Experts of a small language model: a variant of SOAP for the experts, 9121 steps.
Below are experts of layer 6 (counted from 0) of a mixture-of-experts language model. Rows are named router (the router's row for the expert), down (a neuron's output weights, with its number) and show model dimensions 0-127. Each number is 500 + 40 x the weight over its row's rms, rounded and kept within 0 to 999. Numbers have three digits each.
After each expert's rows: "raises" lists some tokens whose logits its average output raises strongly, later layers aside. This comes from a sample of Wikipedia text that the model never trained on.

# expert 22
router:475511519502533522487495599540487563585461492494518449517513487492509539597521532487580506554481533501476520508574530505484530520469476489469487481497527569438516475525494480477466479572560503477483573472553497516592559532488532480525578520522502422516534541469436420517530448509531563477523541536528430501540598495444483518462500550470536450494535573463549546570508519473506449433499
down0:508500382534522406432471530544492507524500543446540535479503509482404611532513491534504443524432523545438582558502489416504450497440500518504497467499564476567522521467557489558508491520501464542419547473538470509452528505530490442494540523577508435530513402400550537450487503484501478500492516524518500508609485495509523504453477515480436498500519505462513521507500529500484495545509
down1:440480516455474442561463527508471487536587458513482548469497501497571470526460478487508488425547550506512426480545463473517548491454552519454467540478489500489461506519479535570535499510439392460521486486452488517525532501537546425462566522487410434523520448479512484484485494592508488501489534534419605519486530510486443446477497432476519526546433503474504609471512504497476502536490
down2:560433475523497537545481446463548458540470494401498440500455485465439524553522497514512509520504520479462532428469388445523496537509537440476511429458460516542486450434459533569533501540543540485435494517466463507491411484543453452491426563549554597454542521447552480455528479525536527461445532519457511480597526482541487544493505481393507450572426463500530453461530501522456471494525
down3:497526530460472525494471463507434493548431572490506547511579549451484571479518479522490529496420555500511484515536529457475554567535455542462489506501516555446521467469522424515430526506432523515528492528485503496546497497548546493566566474551576485416494466523473565559426425447488542495498482451469601420502531448490476479523579507524473491434467434467520524462473501509507499488466
down4:536448442541481571537564518467499508530454533545536498471482478426541498569456464509448537446543553484514507546491504511468481560500507514459479535546482480561508460454504448571535509400512482524433493496506483511501480494445526495541568495509478468544532491439489540522496468484536519503510471527561584446558563506508529578480502544437462471498462525431460449509568522455560546480461
down5:505519562531441509451441521464518453490536519459547488536508537484486473407583453497477437443488496529581474448535521541398478520458507460479556471482499514528538588556458527505555524501556510561475459399528514555495492558510523510446563507442454478478522520464542505536439489559547454567502528463505557557452470464516495480469500491523546535485517519610584515451595530501510460489521
down6:525536554532492532515476509495549535471461482506511501456474509462537567535464498448522534454485579526484468426432488526510485430485482481546605464511521453432442474533487475552524454477535541517521465598498500502477431458516446453454542510491504486450507542493526547482521477505475576550569518452532523476501515483519490553478531541506518495492496539516537550537478446414449546430477
down7:456424493514507502560528472561509467468545518491501542549541462512516446444534412484516520451453512523477504532478522502515468504481487513471463494513433551464522517465463488437395452470441510454438565596517444480478463497479517523485459499539531496512494431477528483451541493456543401517488516499459460583498540524492463480518504501507474494524459599473471480451512570516537519501516
down8:533539499451433519482501587426535487516447513442469482484508517538463441554519444512572484533530576538523507480511518405539456462581462551448493546415549509504392477494556418587517435474510575510433558524486520523508497472480450444493500541457475407518529468498483503545522511509485438554484510418532518517485468456498431424493450444471520477466447568482476554564444406509477555555483
down9:450428477541513499505520522536478397462526462517583506487508448508543473424509496471375514500462493528514483503498434507466479465539460480558499550445524500520615531522479561504481500535539495508475465528483521497497512518506568634522525447462491506498495508387562535539563530512498504454495476500511517469544479542534488553485506560478502502508456502517492547552445448474500586509491
down10:464531475570532518512540485438447408483488513485589485486508503557539495494512476458438527565528434510633521499498398527497492501467437524495515516513459480576496520534474499495489436493532483435504484414472546451493484495571503401529512447524508514487448516526492452408461532496464538555485464522546518463442510456405471495574474475473525511430547429540503452532520440530561462553478
down11:467526490505555470463531551490505464551471498433448439449492449512592470473445487483511517536492552494429529493474544519481503502479526525452472542502511480508511537516490479514538519430540441505509529538484492438501510475459520601487477522411521494535489507367479514474544499494477536582516483560522453510463482565530493516530532457533522478464462492503468522482521514566528489585539
down12:473484490401492428503543520457458508516424539461577404493419451505565490500497425509519517562482495471547503453449577512429484448448574556499579492458560576484468471556529541452508503534467549489495438570434456530481448541512504485463559474549508523456486521450558481500486487510480533535461451493500500529469509537508520568455578518546466535473523508501515512486447513480511466500465
down13:487544547512566539502438585519501556469543532493458534539504540474410572482516458534568532510519519470540555449528497502542414496469518433513468510436534509529529534526497502467507514566539447510536452515527476534482497466507487417494496515525434519475465517505502509523488447472450487454464446480457498483590547442486516502545546511532578515481506525507511561508476438525488459457456
down14:477506501470539509462477550530526486490482533546532482510485506442499485523461486469547426496451519541545472504526566458505499530491466522485442484530549531478500478479468462493522461530448543558557415499580462506524519453527547521559507443530515479568497567513484480517509503498510551410551456501555479472530479462459538496519543453518489524526511462559485564513548513580484499496513
down15:551501522391451536544558498464542501473510496548453486478482509475510590552491476484487496582536552492489560547561550486534490519539473542495538492556585560568477522473549511549528576502521525528415503503648471475451517508490494530445467445541512415558523503479488490579534552479548439520472478551566522469524542505458492520556465463529510517483456543518470460460474472450490514565483
raises: "–", ",", ")"

# expert 17
router:468539469471511550489503549543468597576450539485518475502548511469557512495518477506573502568498556507477548465543541526504521527487459476458477469514514513422493454474459474500419487528533541468483575447512552448572571444459516463531536500506468496489565554532470457587522420463496570471530521495547478501543553494510519505465531560499531519493541556433495487499484496457540458456515
down0:496447394552503541503443565542563482522398472486539559495431485511532507436491486453506454541449562444463500546432473558490481430486536489507514560514487576453516514568430556486389543615482517509509472495505535496533556448445553449466440481519489551477436483502467538529443509476474488488502484515539478395561445471527444512462465494406439548477574481548493467490467496499436527537485
down1:469502514492530559510515473536562370516454545485504458510536544565506482436485471492440500556476463490470517504483497537476550562547471524500472570576501523470580485535567514529519499534488422493522467585559496509494507441555420511534505516450502463477572472390539500427491524530529570533469485489554521466554494496570428507449491472453528541440511421494462494543465566460434525509461
down2:504534516559548536438541484421454510494535461427471509505476485497449480512486459553474535558394461402526538526501485554494544560530468456463425462505472494551439510487518526487440518453471519584469451465521461529493442557477495543456582552525564544456570502431475566420470447563574502528520459433544519494478473503518485517489542576505423499418510553492483499447507522495480456494481
down3:472474520473496474516512510528493491545522528503499496455531543480561507537505493543460419498521451500501569431463530470472486384512484436592497448460451539492502474464583521470555458498564548508503523462449533501417487462508467528540533468500480539465528512474485545511527445519493560452497468514548503378528497505456418560502537506533462433520480491481503470543461571478473445532463
down4:504484477465530493502488456471476572473454558439469458479447491489503452498456490492592556505486533534465403443514500517517528454534472557462532493490573513485568506462508483497415463460561483474510445522560514458560528474521443454489494519501515498515515494495476493505524429594562510538561522455503538463435529479500487465469540571498478553517476455434498432564500470446503430519457
down5:495464513514570496423524422518521434471520531479501482502523471503479463463543462457524529471547461522492523518489504572490546495497506520488511543525518498526457515521563485491462492518556503524479551583483516419553516542509384429458438511460574469507530526507454538546532480505563478503487475547468575500565488507457570546476493445514515445510485554498460561509514502498505516499482
down6:513515446499514469541465570531481512495475514470620457529546435528477450441418531495506473453509535505432526572510453521475485586543518471511492541517512587469522466509440433530451541508453476610566460428609517496516455526463490581532456479552447545473544591535498529508490509437552487536573498496509478488515511472520478539514583509485502440461527413497489536454473492515502478475578
down7:481516458499501426474523512476482497518536529551552516534502492489482521528489518537552471472490499448530580556392518494521538488489548444463545521504567475497447514522466465545490579553574476382490475530525497414493532481547495498440550475454516549475479553475542543542536516490474435510514533467452502454446439497400488617500493511487511526432522461438506492566459504531467511520471
down8:513491489487498471553515430482510533560516464427482408512561561458574489448504475542586574507491529507519522502477471460500541456549506500428532528456522469524520461464532451495567489531463456510550519554492425553492453472525480585508542484593530482575475491555546518442468458466548487550510527490440420473489546523463557464447472467470467511550498513545519489580507500485499572485497
down9:459489478527491552449525493482499514480504510488487539479508566574505564504497481497492464493520483562513464522513488522525553546473524467516511461518498496493485455538488477531472550443528487501529554498578557529481504493526410449404508466499416547507451503530552487520452568499493498462530513520474485499518522467515469533508535443525546472493535456441487481491599522525550437486541
down10:515558505454411529408532487511443498540480491479483512393506442451472537487523513526433449450481465471451446569511449535549481453509520543536526472488545497456478492509532527519467437497480452472534505468511452575498477380561501507377481560440435500500478548461491474492433575470466506459539431541547567481499458576528457565549479477474546471455473545427503482546474455496450430503539
down11:488535582474443482489522523429436491574542503488539453546510456443546529415544482496536511541511527537509501440584447529463500496454571512491552518470531593495487503483496457505486486504569495523511520469507511554530549484467525532495464487448427512382549572449522492513436580516460510418530541520463510539471471519509546554551499521478479502480469458475455582518509427500460467455433
down12:517635511545494464550462495441570444483516519434486430487494482540489466561429430485427490529457517525426526502508545511444498499500533468488513515553577499468486498534489471564543482475437479530506489499467586478571468528566506428485534510510502556541480478508432510403527517529475457490530467516548456532431506460506496539517528484494524513516536476506516484435502531570531548541526
down13:538475483546486495575544489532520483551497540483520489443457474472540448513531579506480448495540525548490499648545540491550454544542490429555509566573498481499488424503546506572553501474433504470544523517437388528532470521534481422506467521433510461470504460480498456468538545518530560470561444477542553459544436501521516466514491513537444512429521572493485525543515485477494443510595
down14:519463467561503457489483426499495514467502448521464533492542447514473529554457501457495487415498482512493452540474519536531576504475464470537530489500511485522517494527530578439470541517517441580492494496440412500444466547521598530496475521493523469533528508522453498455526491534512547531416538493404557545552494500423447517493442509441522535539503535442530489458482505534499494540483
down15:504436551422502542525497483558483502529423515522428509470483511503504450478498475490533527515487470502523559497456489547459488541544474476509487505557466480504499436509426450513526542433453496515532511564490499475512530512551532548503405521531491480526542531532521477512496553527577500587525516481514550435468512503565455517559495497517494444489462536466462506540520514537538520494446
raises: "T", "V", "18", "19", "S"

# expert 6
router:449575464505535558491427516500502448495522524495520503517535518495503518494521496488500507531504517491492503421487522511521555487464419525547515491475422518500543514422573507467553538457558529468474434549507480502490511525487518501500450512500457581504503438477487539455522528492401486486527517473541481503522461512573521500519507426473406465469518517559507484544542459435479464504553
down0:492556522486472538491508466493429492551547486468479460465525410513496422591458504469468584512567546529523472463465452531509453556455440496499502479550426508526461540457472527511483495421475461463490509515452498515458477518513472532488508474494486497463567479519467399498500483530460515483536500600483540466566502516519514476511543528474543456507524451514430546523525499452507493501500
down1:533580519508529542469451515521501499476537481491539505535497459507503496633461443555533448506467503559524575484458536531492451470517505509559481465562502395510446466507593462499434495469522481539495522522500463546496515505483529516516502532474514498440475552467586547432524518526501463498424495518502488440506532543468482577516542515510460482487506454492462451451515485438402501515555
down2:522555507530448496504524469506490474509468566522429483483542541482484498478530510549606497484499532560472526526542517504475529492555508497430485451465532559521501578450490446524502532509462503479534475537488453418530476525433530509454535491554607526526478454478484518499561507450547491390497522473487448533575560450555500507596530517482496497512504544528493523422525598472513513542467
down3:534454551574500507539540560448549509497476447506502421561500483492537526455472570478473417580539616556512499555551610569518515514485499448492568515511495536619536490503427501549567505519486515440502504437495545511552492499578572527433405542458512490461413482490482465481512489525487563527508491459492550514466545487549511519536481547461483487486532515487504471465442457534492557544523
down4:532504524511576497576519486465482551469476513487523469532555461451484517518517501587453504532504422477476466565502491468439508561482514501584530492554523516559478447469507513545484443516532518475474405488619514565504474442506513461504616575525500455440467456458505473551526526496488534481504555483558456508521542547575587480560546532503539477494435516499526480625533527497547542450574
down5:504470505472514479537475465443470442500461426432456501563516550461506434518478489522472628507432476503488436538498418466517563487440499501410549459440542495527461529494542500505483488568500504522471510525520458528493485476488451488490490442507444474515471524556499513464514519471494483593612509521465519515445506484547549442563431557447509458510457487486508522468478531582536521553563
down6:534460479506551488471456493506589524550461515477571536461528491567497501503506527507549498471511515478510475581595408534523441495472489498496481487498521552509509535513454460562515464539508428490462548496488551437459547545510440420485537469492433596488494490491537460549473524515524571523539500531534463467448530492491548440471488511478453533488472542505546537503520603476471481465485
down7:479414554462500528460538510539482472473493524547440466545561451489458413507483437471505554497491511480469468536550486491474495523487507437577530555490515537546518459485447592513478462482499492534544505552505422519503578422521527556549438481559454499516556490539536525547558519518432487561575488488552511483468532513483506546441466486494449433561505505522536484516540498520454452533446
down8:526455442434510468498511459478477500544472471510472563574441505447520433483486554543449436507462544490489530505540511474529495562532483501501530474524538522514576590493507494477505531555555499569498517478476493509501534535485451545533486476521474540484494456520540442556532472473518442465448470491480498473457497507532486462496498502475489524497498442560547582504519478536433464492465
down9:449534544477491457453602523533487540541499490511479529433523506572488525454500506503432511514542451487552518444539470480524494494473435494487493536557562484509507471431521501510465461490511535475442616536516493435493475506476385488555457502554491493459495481492521541550422463447477395550496523462485432481532488459461510518440465546526510542493415506500499476536559448481477456477480
down10:491486483462425568462478515482541504501526496504409472510491590536505561527533561494513492524509532512578530476496493495552502550473477472489538527440537523474541518483490522567515484458547471438512529391531513530465458526495544561517497501561493559444505546487435471500513512480498472516530467509498537529549509451494443485419555501447542559502542564537505484533502431455505567468449
down11:443507468506456556550549510531481561424521448486516542515550485567484534481488432465532492491494617483529473525510531554464473544457454506491445455494506484472535466495468470524518505443499550472498538441444530521567469506482550501436567472487519506499532519425460493523464438558488503507498564486517552515560474485552572492457465595421538379533508460507527529437503510469500474445420
down12:508505460514488510441536505547476510494482452538494459493444470427547496485518519566512497457503509514413547514459458505496490548504502491569457471469491464445479440519503520521535522519465488495449545434573470498521600436507512437572455531551486522537544482457394534500455526490492519467474528489524544507463562452465464483491520523511606511461500435476426507492511501486525532496479
down13:520497537483462541524457538441490534497513609468450590518537393449496504500517499504514478507556515510460526494452575489532495536438518442557455551584523458516505464453553469527470492446500502518488524503631531477542530495468524420387487510576468576464492521401521485538468422542455439488533478489489599486586507504538423496501479465513479487534495488472515572505547464484461479464535
down14:496531497555374474522493515456453465588527553528472464571410515490483497565463424508440540552481509533571484557579502459435524458461495461541498461464549519520524476537497493509474457504477508466533470451516490472480528494466485590543504487497544502561527448565539538523534505548554519588477518516525460436451527496462505505462574475502490488516468489536376501516510543475498471544568
down15:573498515471489475520431477533495455527489522507518500484524539494487519552510457472502486512532473465547527461571496531477516481512532496528543528536462595552481502518528533467484469587543502506471466484516429498483503493535405547459480505570521471550553470478477498464503538499467500533539515529518470526524547527455538434497449500495506571493481461483481438473411559518595464525483
raises: ",", " (", " and", ".", " R", " "

# expert 12
router:497463473484451574440463535472494541451504487497542459509568419524507556538505508499528564507470491494521493514565491476419545519469492447437552490518518450556509504553493578519471398528511442467536514487553499477448469494534542459422544497565545521476474506480472455550472546479583467534506552521461492424522493508528490487449547473510501531489513524494496454478444502442512491448535
down0:486424538463469481485510443417506488516468527464487480557513489490569480476508526500457434461524511502463527511528499498510551541466495520481500507517447510487490396439553503451449615494495499578558536559477460393536515460501519441474486447533526520513531495548540529536532505505523486516539476523402476548463540495494490450521556497498538444455460543465491495505498411542534505474498
down1:510445474568502474474472511551435438449504477484462498540425554550493489550523504450471451521545420471445439497480486467471473478528486501441519511508503515502568540491439508501518443478527470501495489471520475525491516523544519503479422569487526454467437435457464557492515431432399504484495545464591509501409531501566476490532503511469494530513475407524496489467488454503509517486451
down2:521563466571515470574520461526486530477580544531495497510476487524482456558509556495560495501470496455585487580497480519545519549457411472428503584496414441473539498546491493493570573542442512511462530480532441509479594551533492528448405460420521500516461484521512521556470447540495446450596570481458513458556432539526534483462522476524470510498510456423517483498493546418444473504503
down3:617497528540544496557566492513418414486503533499471524461445504456485480497552412486467473430497539453463535509502521485426486475566538453490527489509456585545498451519497472452487519584456495588574543535503577572500493526538512535462489577466497515548569483532548526449494461542497486507498444493492512479505510457498560452497491461482544450479479483504507403487539486509567589496469
down4:516566472567524536444493488544433516458623582466482511426486588419545459504456465468505469510521492518481483508513477491523478450515472509485500516509512485507488535524533479516490489593530541501473468504568475434492510536404521504522527577460520529529481482533459496507482438488491480448493543574596494514485454455511469519603501547471481539477534470468442512511503511521533464497483
down5:508518535508465454521490480507499489404512442421462461449479473485495487559528461531484440532470431506469496502467519493448471437532546595508517515475497497469482534488485481508376560538513437441466471504519537442504430520508598490546458503555414505554459530512439496549502460466549432421491500464515433497465543473510484534505434532520474469482485475460479477471484524523539526520533
down6:494545554554446495511505533563529499422485465502459463523523501534565516481468556566522488494541520530487503533470535541477489417565481473508556461581523574566504493479493511544459436434482447465546434529475505531606454485472507539452468530443541570454428405532504483511470549482518448511550538518486545488519501448484432515562486467534461479533510494478480491441561506556533516464481
down7:483499527525469562526442585516512495474521504468577515494543509507477477469482499522491490450438485475449586508509485476422493481457508538465488517445492530526487514462534554501542510673576539460549520474540474431513517447519569534513461528486524511541455532504425574480460495458432451478501501482517501434519533503501586531519525493581465578483471489492468542505482515564528456495490
down8:475458591474469495555459471555504492492483528511532463524488557501491526532482513486447426487579434470491534436467491483505517519519472526528463517508452558530458480528472498503498469505586496467579492505465477525495465508476449464544500466492520524526497519524538454500460597466430462495488454536482548550454481557447443487518512579514560572507425524466514445588454481529497455495515
down9:516539432516516486440486427501480414541495527603445496472459456563523448550508527480478507510467456504531494506545510488449485511472489516462469531573498464483506483523482523515446457473463546436505535484493424513543503578538567561530462493508544569519485500490508529527414463409593561520478492477481492571496540525503350361455502503566500539486419493499467459517520559559529488489557
down10:497529540495494559487583424538532542528513478534465586543386489512484439482518539539520487465476441443496512494505504480504532565550468462459473502501612518503445559502495499550564481507510587535574507498501452389477500461484478468521526496539511541462539470502576536457512498509481516544460457472502555451438499493496521551508459591528512461550460542522474495411446515525498459568499
down11:456536526452515520557489507499528458504484536497468475509451480502555506562501537438556542554598499434472542499466521398521473548607532511473454537489414505504507499474482514450556486531501472491527515553497544532473537487555524543473499508497563467490518527457516497410501447414512533478478495447512483468475514551500547506536524505568560460578470428461522483526496491532535510599498
down12:484583485484484456465449485547472504494580490512521582455469439498501450554533554484520444528538517509494464515471464587560482554503468524541549482529521485476541468498518505534509551527512473516504471527507506498465470467540507434465494480534525509528520542457563468512471510472518499483534513475441471375458527468548432493506452444514551479492484510491526542486497555530494497457528
down13:493497529526528471488463440537501392463494497514450541500531473480510522537548404565513456492493454552566526506426513540506517484515571520536452509566476469473521494522540519533476542472386520446497449487516470542539505446524520529472573471515497516496449498537552529467484504543455497489549525457514476503525582508473550486549497564492450505501491535481524492507529472526476541537510
down14:495502520504381501425445477530464602436560485484405544538517520562539451484493514510512474544540510475417476470459485500458560491473517506481529501487493572525505435465497554543517302567538487538503529476479507544518453560472495501520478539560488471543524545512465521441502572432474516445478529505548558526535431471480467470514493459472524488492510525591477519517533408512486494519541
down15:520468545527518414528517504454530420493518544516485527539563478456532543466523520539485483509495434482569465495566473468463479519502441481510515522541488517562484549475540525514427548491498539539517510486521473468521541515522554532521436473460498418418448517510539464497440468515501538489519543427505416546450492477510462476511493415468548547564546436487589520492531571493532493497514
raises: "20", "19", "15", "12", "14", "25"

# expert 10
router:522368478506444537457485501482568484473497500462472445514538578508516511517499503536466532505555444490457556522450462465471401417466509485537467504454490482502416586524511549456532498517485482497486481516457491532497480519431463522584436492418467556529493442520570480532479504509458445510437502524462543544522521516513516505503486459524517519462498460514463562526457554513443493517483
down0:504476516454504515549517524483503470514508493558512523527500478490454446550509499504613459486410504488458504458466456508578542461569545522513464482524513461451498468483518518479504489607438515458496514576523564451581483512449521489473571487565543428534552548546518473493545496505565504606509547514462462468493393556561546480435476485481529480453538498464516449480529500488539455512494
down1:498530522473466481509481497488490512495468476482448449483527452516442562518492530547543417561477454543509500579522469535526438493512455503476507456451516545533501520406544476503432509494529479515456443529517481484472465471516477465526484476504521434525447545416509443489442505518479473523484500505489524496454510498441515521440509475470532495445484462458543486528493533480501443522435
down2:506434529465474474523516485506525470450555514526492518479519483472431551502542491511449464478463498499498448498555510593507459475477546492517527523482487529502494477492462550562557393530564492451545536502534499391453480555598567505524558446535479530433547531514530529528527443546474503494467552460551438515524455448525504481517464448533528509489429527479488485478443496437472499477536
down3:492531453529548416494458484501535480449404470514457452633453531503489493487523528460510573458536472527495476431453524457443431421527498478435502504500487514411541529478519488465470451484528461485484522543517451503467510462487484462465528517484504515504477484511524493453579541466454430512477471488518542557478541510537490504575536507576519475525501595486592543511494495471447448541526
down4:495619486542488549446478540495438434525571469476510449457546463494512511477489509447475464537501488574449459510499514466510494524498436496504514566449443512551498461496514482490466550538449494486457521512501519422483510485466538527521571485480503484481500496442435535510456544472543452537496491452478501561543549552492546437502564511490520471561472577456549442511472483439531461420498
down5:464541494519517574531521549476502478489491467488454494468487531531462452431442443493479501522514401554437465458524527556541429533515463500499452502547493526492521463556487487429501474511565563519493488468522468443485571417417504514514471470463492520464519506510505431471466513439448528479412502470493428563508475469501530511505524509463511525599419503486498427486438595474493450455406
down6:488470511491470538542486541576593489628493492510488452517462493503497498554510486455559548435463569574510538472590531523534548537561478456552586556493535558500508471532548545403509460459472565591490567486429453546470484483515486438437425509439523424457550537520512456485508521511536463542515485515530532519477495477517508557441450510467553429498518551451495517463461498497531506535582
down7:481579564526518536523572426510469474499528416484426555453498443528463501534590534471518503490529469515543471523492472508462556479501460483477588547492474512425529491508448424485410509477536520467506549442469459502494459504501505402482487543510442510461465581550519509454547615478403490577481516495572458477502473556502525448484535544541449523457546530469501504471540549458442534459509
down8:467468492483513535577536444508557521475513478471454545460401531467497597462577489494505498417431471566450509501511551517439490492455420538443517509471549514449502561422462525509487390518530487511471497462490483523528485533470462496532518552502513504491408579500560600474552527495529459526512532496467528450477584510519469506489460531566483548570500455473461494415528468474502453484479
down9:470471570507532422450545491536507535465440508531512457494492524472487515458500575553520512479552493468497460475546483482494518433484588502471441483545491445431517496484472464514493546539480523503535499516536423411541503520533541487545417535509442498426507506532497574468521528617463459503517507478509558463543529541553503464527478524504495556476499555487507470423490448450478444486532
down10:447525520493433535449450517555531506487510554498459488500484518527489402535540494477502416489455429471523500474544562493559528483493425477537464551538529451479528532478479523472467480526492483514539498515520518521513575498512545570489503472528496540470511445514474502516502544468538503485447483448526508515576493537486534511452481449527534492503469450443517469409494472506492545466395
down11:451511564487466526527470440451513536500512510460557573487524516501459538525540466481536477516583477518472603528460508487531525467516495519562544496553442524485414488524463509534482529477470575509464507512465516555529507585481462476540410505517535470508538503512477421524520479505581532554523518472566446540543486556519528455500495525444491552533465546488501545534557454525480552523446
down12:511548548557509489527501474545475536559452483496532621476559482493503497495451494503450589544540530453487531502527516471515418510519512500467544425463534468452454500506420526504503469551527486513473469499460496514568516494485429488510531509438500562518511527511511532514499431495495506511484444536512449500445488475540507465431494535485489521483594437553574464486554505537443443424503
down13:462467532523491465495483489508464450520505497498514503425503473561572552505524479485486482531483531565517508480493546488487524583518481514511547489523473442541486436425529516472411517582525470437517518523496529506469516455496462494437584494522456511516449469491512521490564534462455452528555510506516448496495451494488545465570513566574561510553514520526521550520468493553461567534547
down14:500529514500525511470497547554475515576449520489507473535443516506524498523502442515470524454503542494464489515509480502466535523540538475481479503499449517498532503530426495528512447538477477463510488516470532556521468412481509484484530506533489525459467497507446538575566490472562523503427529539472541413464558545491464546514448464461453525476475529526514519551573508611506480485560
down15:501492557591548525555528463494553423431478494516463586420512442458509540429511491451623499507520469525542463453580504556505489497445499515523549462480513501505527532406483521522555511522536591553474514529550514426486563484517449506478507502485466412472492560516480548558443508439499540507526486522513487555486470524545520509504542511545481553520485534511397519603409495488481442549470
raises: " the", " a", " an", " in", " one", " r"

# expert 16
router:575563484532479495498479465497549470553478472502531494474445508514513534524515504487520462517547517539535494498464462511479520523520530522499482471460513520461466492514548562513500497485496484470513454499543523581476494477510517415519520541565507541418484588531491497552538519455504561525512467512511471462508576512462479518522494479479506450491553506519468488549473410499600461548530
down0:541481452503494520570486489464512457475577509489522523476536468505537517489524517500472542467504505492442493549526528480581537570572455484460478478540520488470445499492535423475490460506505492522572469476454532400467553494406440534508527488515493392462530468527515492477514497532480488428465578472522460454506499536449444532506471502507488440552453441457531510474457522517486507490511
down1:526533521563510479431473561511495521521513485501528412461523436500497458483488503531477503534513468477423454574546501461573546529455474502475529536488527475512526490541451473499518529436532504547568560502437461529500482513447532524471428429519448454540525529476474538555445482500523529519530508517512565486505458487385483556585443507517499506512537486475498520463534478576521482554492
down2:529500501470483560493483438410529496520457471422466526500503457539478499512479477484475444513533478492493462541432470597471489484500491519468513462553439476524544481504468528498454484530482480450445471570439587468509507468508524499492590539458489518452510499469519494510465563480519435435494477511557523600436482497474457537525526479430468482489484473483490485504531462524497498559542
down3:517492495481538508475492483498472506566451493580447525498455521505407474521443476482534510531552494504538474535495513463544499487508518554471533544493514485469514515430539512498505523455519487495495473547522554484481525411483480487478432438516512412495463461530439498536466501507469566469524450566477444503499465461478582474552415600498534428494458513494555508541519561540488464477474
down4:545504532522515470478453457577502487441472456508483500556425491495474469525514574448474470569471489429428545486508502483512494509559497506474472557540519531523519552511507502520484558513490507539473491506497495538532505522548535517513489475592478534556477575468522478541488433479563548612444544547508487524491442492419573542503510499475499482529457496511551529509509457491503481507525
down5:517473431514610487440540531479443529591524575473501520470527530553536498533501492537463531582488535517470505462554485508534469494503548516483533519471504497530475467517451508492499599533510541415556457511479508508508497544454489602529510516518512519536510618503445489512443477501396510495496586479471510493485561450524498519464529477475437467503559425475467510475520548487507506470441
down6:482519530529480484476469598427532440534503516500481453485461488506503511423503501478543509590532551464539489551494451499439451516475441489489520501514574571541484476454493487530494559525459536552505489556540498560498571443502538499496496565507479496502495532506515537509519521496530538503481497575460538529501465486455443452502501503468450482547565506479514502505518459480513529477512
down7:502479455573530481452543520429532446517473562476437478517413491475479493537487451436484568550567482521510461548447507550466598549454487463507461495567480479510507522456577546466525463456529440526508511528487439521466516541494498538431476533509516547554564501493513481478476495548543516495515472455479527405530535469526474454460489488452485539486524433572535493487528527587550412478505
down8:482445526470535510499456521600561471521490502554476443460527498526551555506462501474493469482447482518511542425528475482504524514515478501499532454513544501505486506422503521477524528442534560500493519524372575481529473497488472440476503568458496465521486437449472475527503466489474531476490558485548482442504507427504556492503533532528571522533518497462503496487478489525475527546519
down9:473487530566566576415508497527484460530495521550522535468473498414450453486480589512487507512564451555563423557426432491507449432492455527458553523534498484538483476513514522475472444457513468501460528546492524526451541455449497539479525475486582478485514470485510442522520519588431511520512482485463528473451481512454521498497463424516525474518535598459498493475465602550472477515502
down10:498479491488508454507563511519511483536473552490479400479506528552493468578456420521522522502451476468504504521519456484461487467525514560477518549494516523506483491534497537555534515530494481431556424525495521502518497451544472469499530488514432501568509528508441495576435507517515422490555460475510448538516473525538514429451496492528535502530505545443570529502477469498519478448480
down11:467525482544520576501520466475469496513551605431456512488548419474508475555489452433507533546498490494481498462497501526615503479493469523457448460552454515493431549515492447503481516451492574517500446492535530534470508509480474463534568541530501514529458452427529505511480477558489557504488409477395544472522507445547503489513523469470577489464422553464577462547463608513464526539460
down12:533538465433461511452474467548546497547462474450549506498442500498493481535538433475384520526506490573491433531502477473507471520445523447554524520522485535541490556489552476447486514495507386512486559551477483514468477491516461471544459415532425489440499502526542530509536455425570490458514505502512540485526454469505483482412512472486503483474545485518507494565575491476536502636445
down13:475481478522523585441536500453432494477447557517497518550541515511522504492517475451520549502505458548496511528545481550550448465471526505477475464465526461483513509493574505515483491515460557564548515528455424447524561513499501507509528461526598470437487462523455434506521489375472481584554494535495501487495457460546567465473566471566523523441533454581442492439549513503481460395497
down14:510449476505478473509466455377447496425527494492431447479547536517496487524544443506437393511421464507549504524494487514518500462490477493543592550463560546545534480550568482429450466471470570604508463439507524496568544486534464584510491458495467448587476433480491554478518384452566489455475459573495461508521468518488510506564487540520577530428502519456492512492496464457452465447484
down15:439511541488503623483527514473505515429506543453545499536471562473455509511485442476492513553500516504520529602470500499462499530549507558532420486537453488535531506487530511504568452485498614465511515410501453498535496552534513501519546487491442493457541483479473428519533538567471541502486536510428516441516531535497480537596472511450470530542549555520542561475508542456497612530426
raises: " and", ",", " in", ".", " to", " the"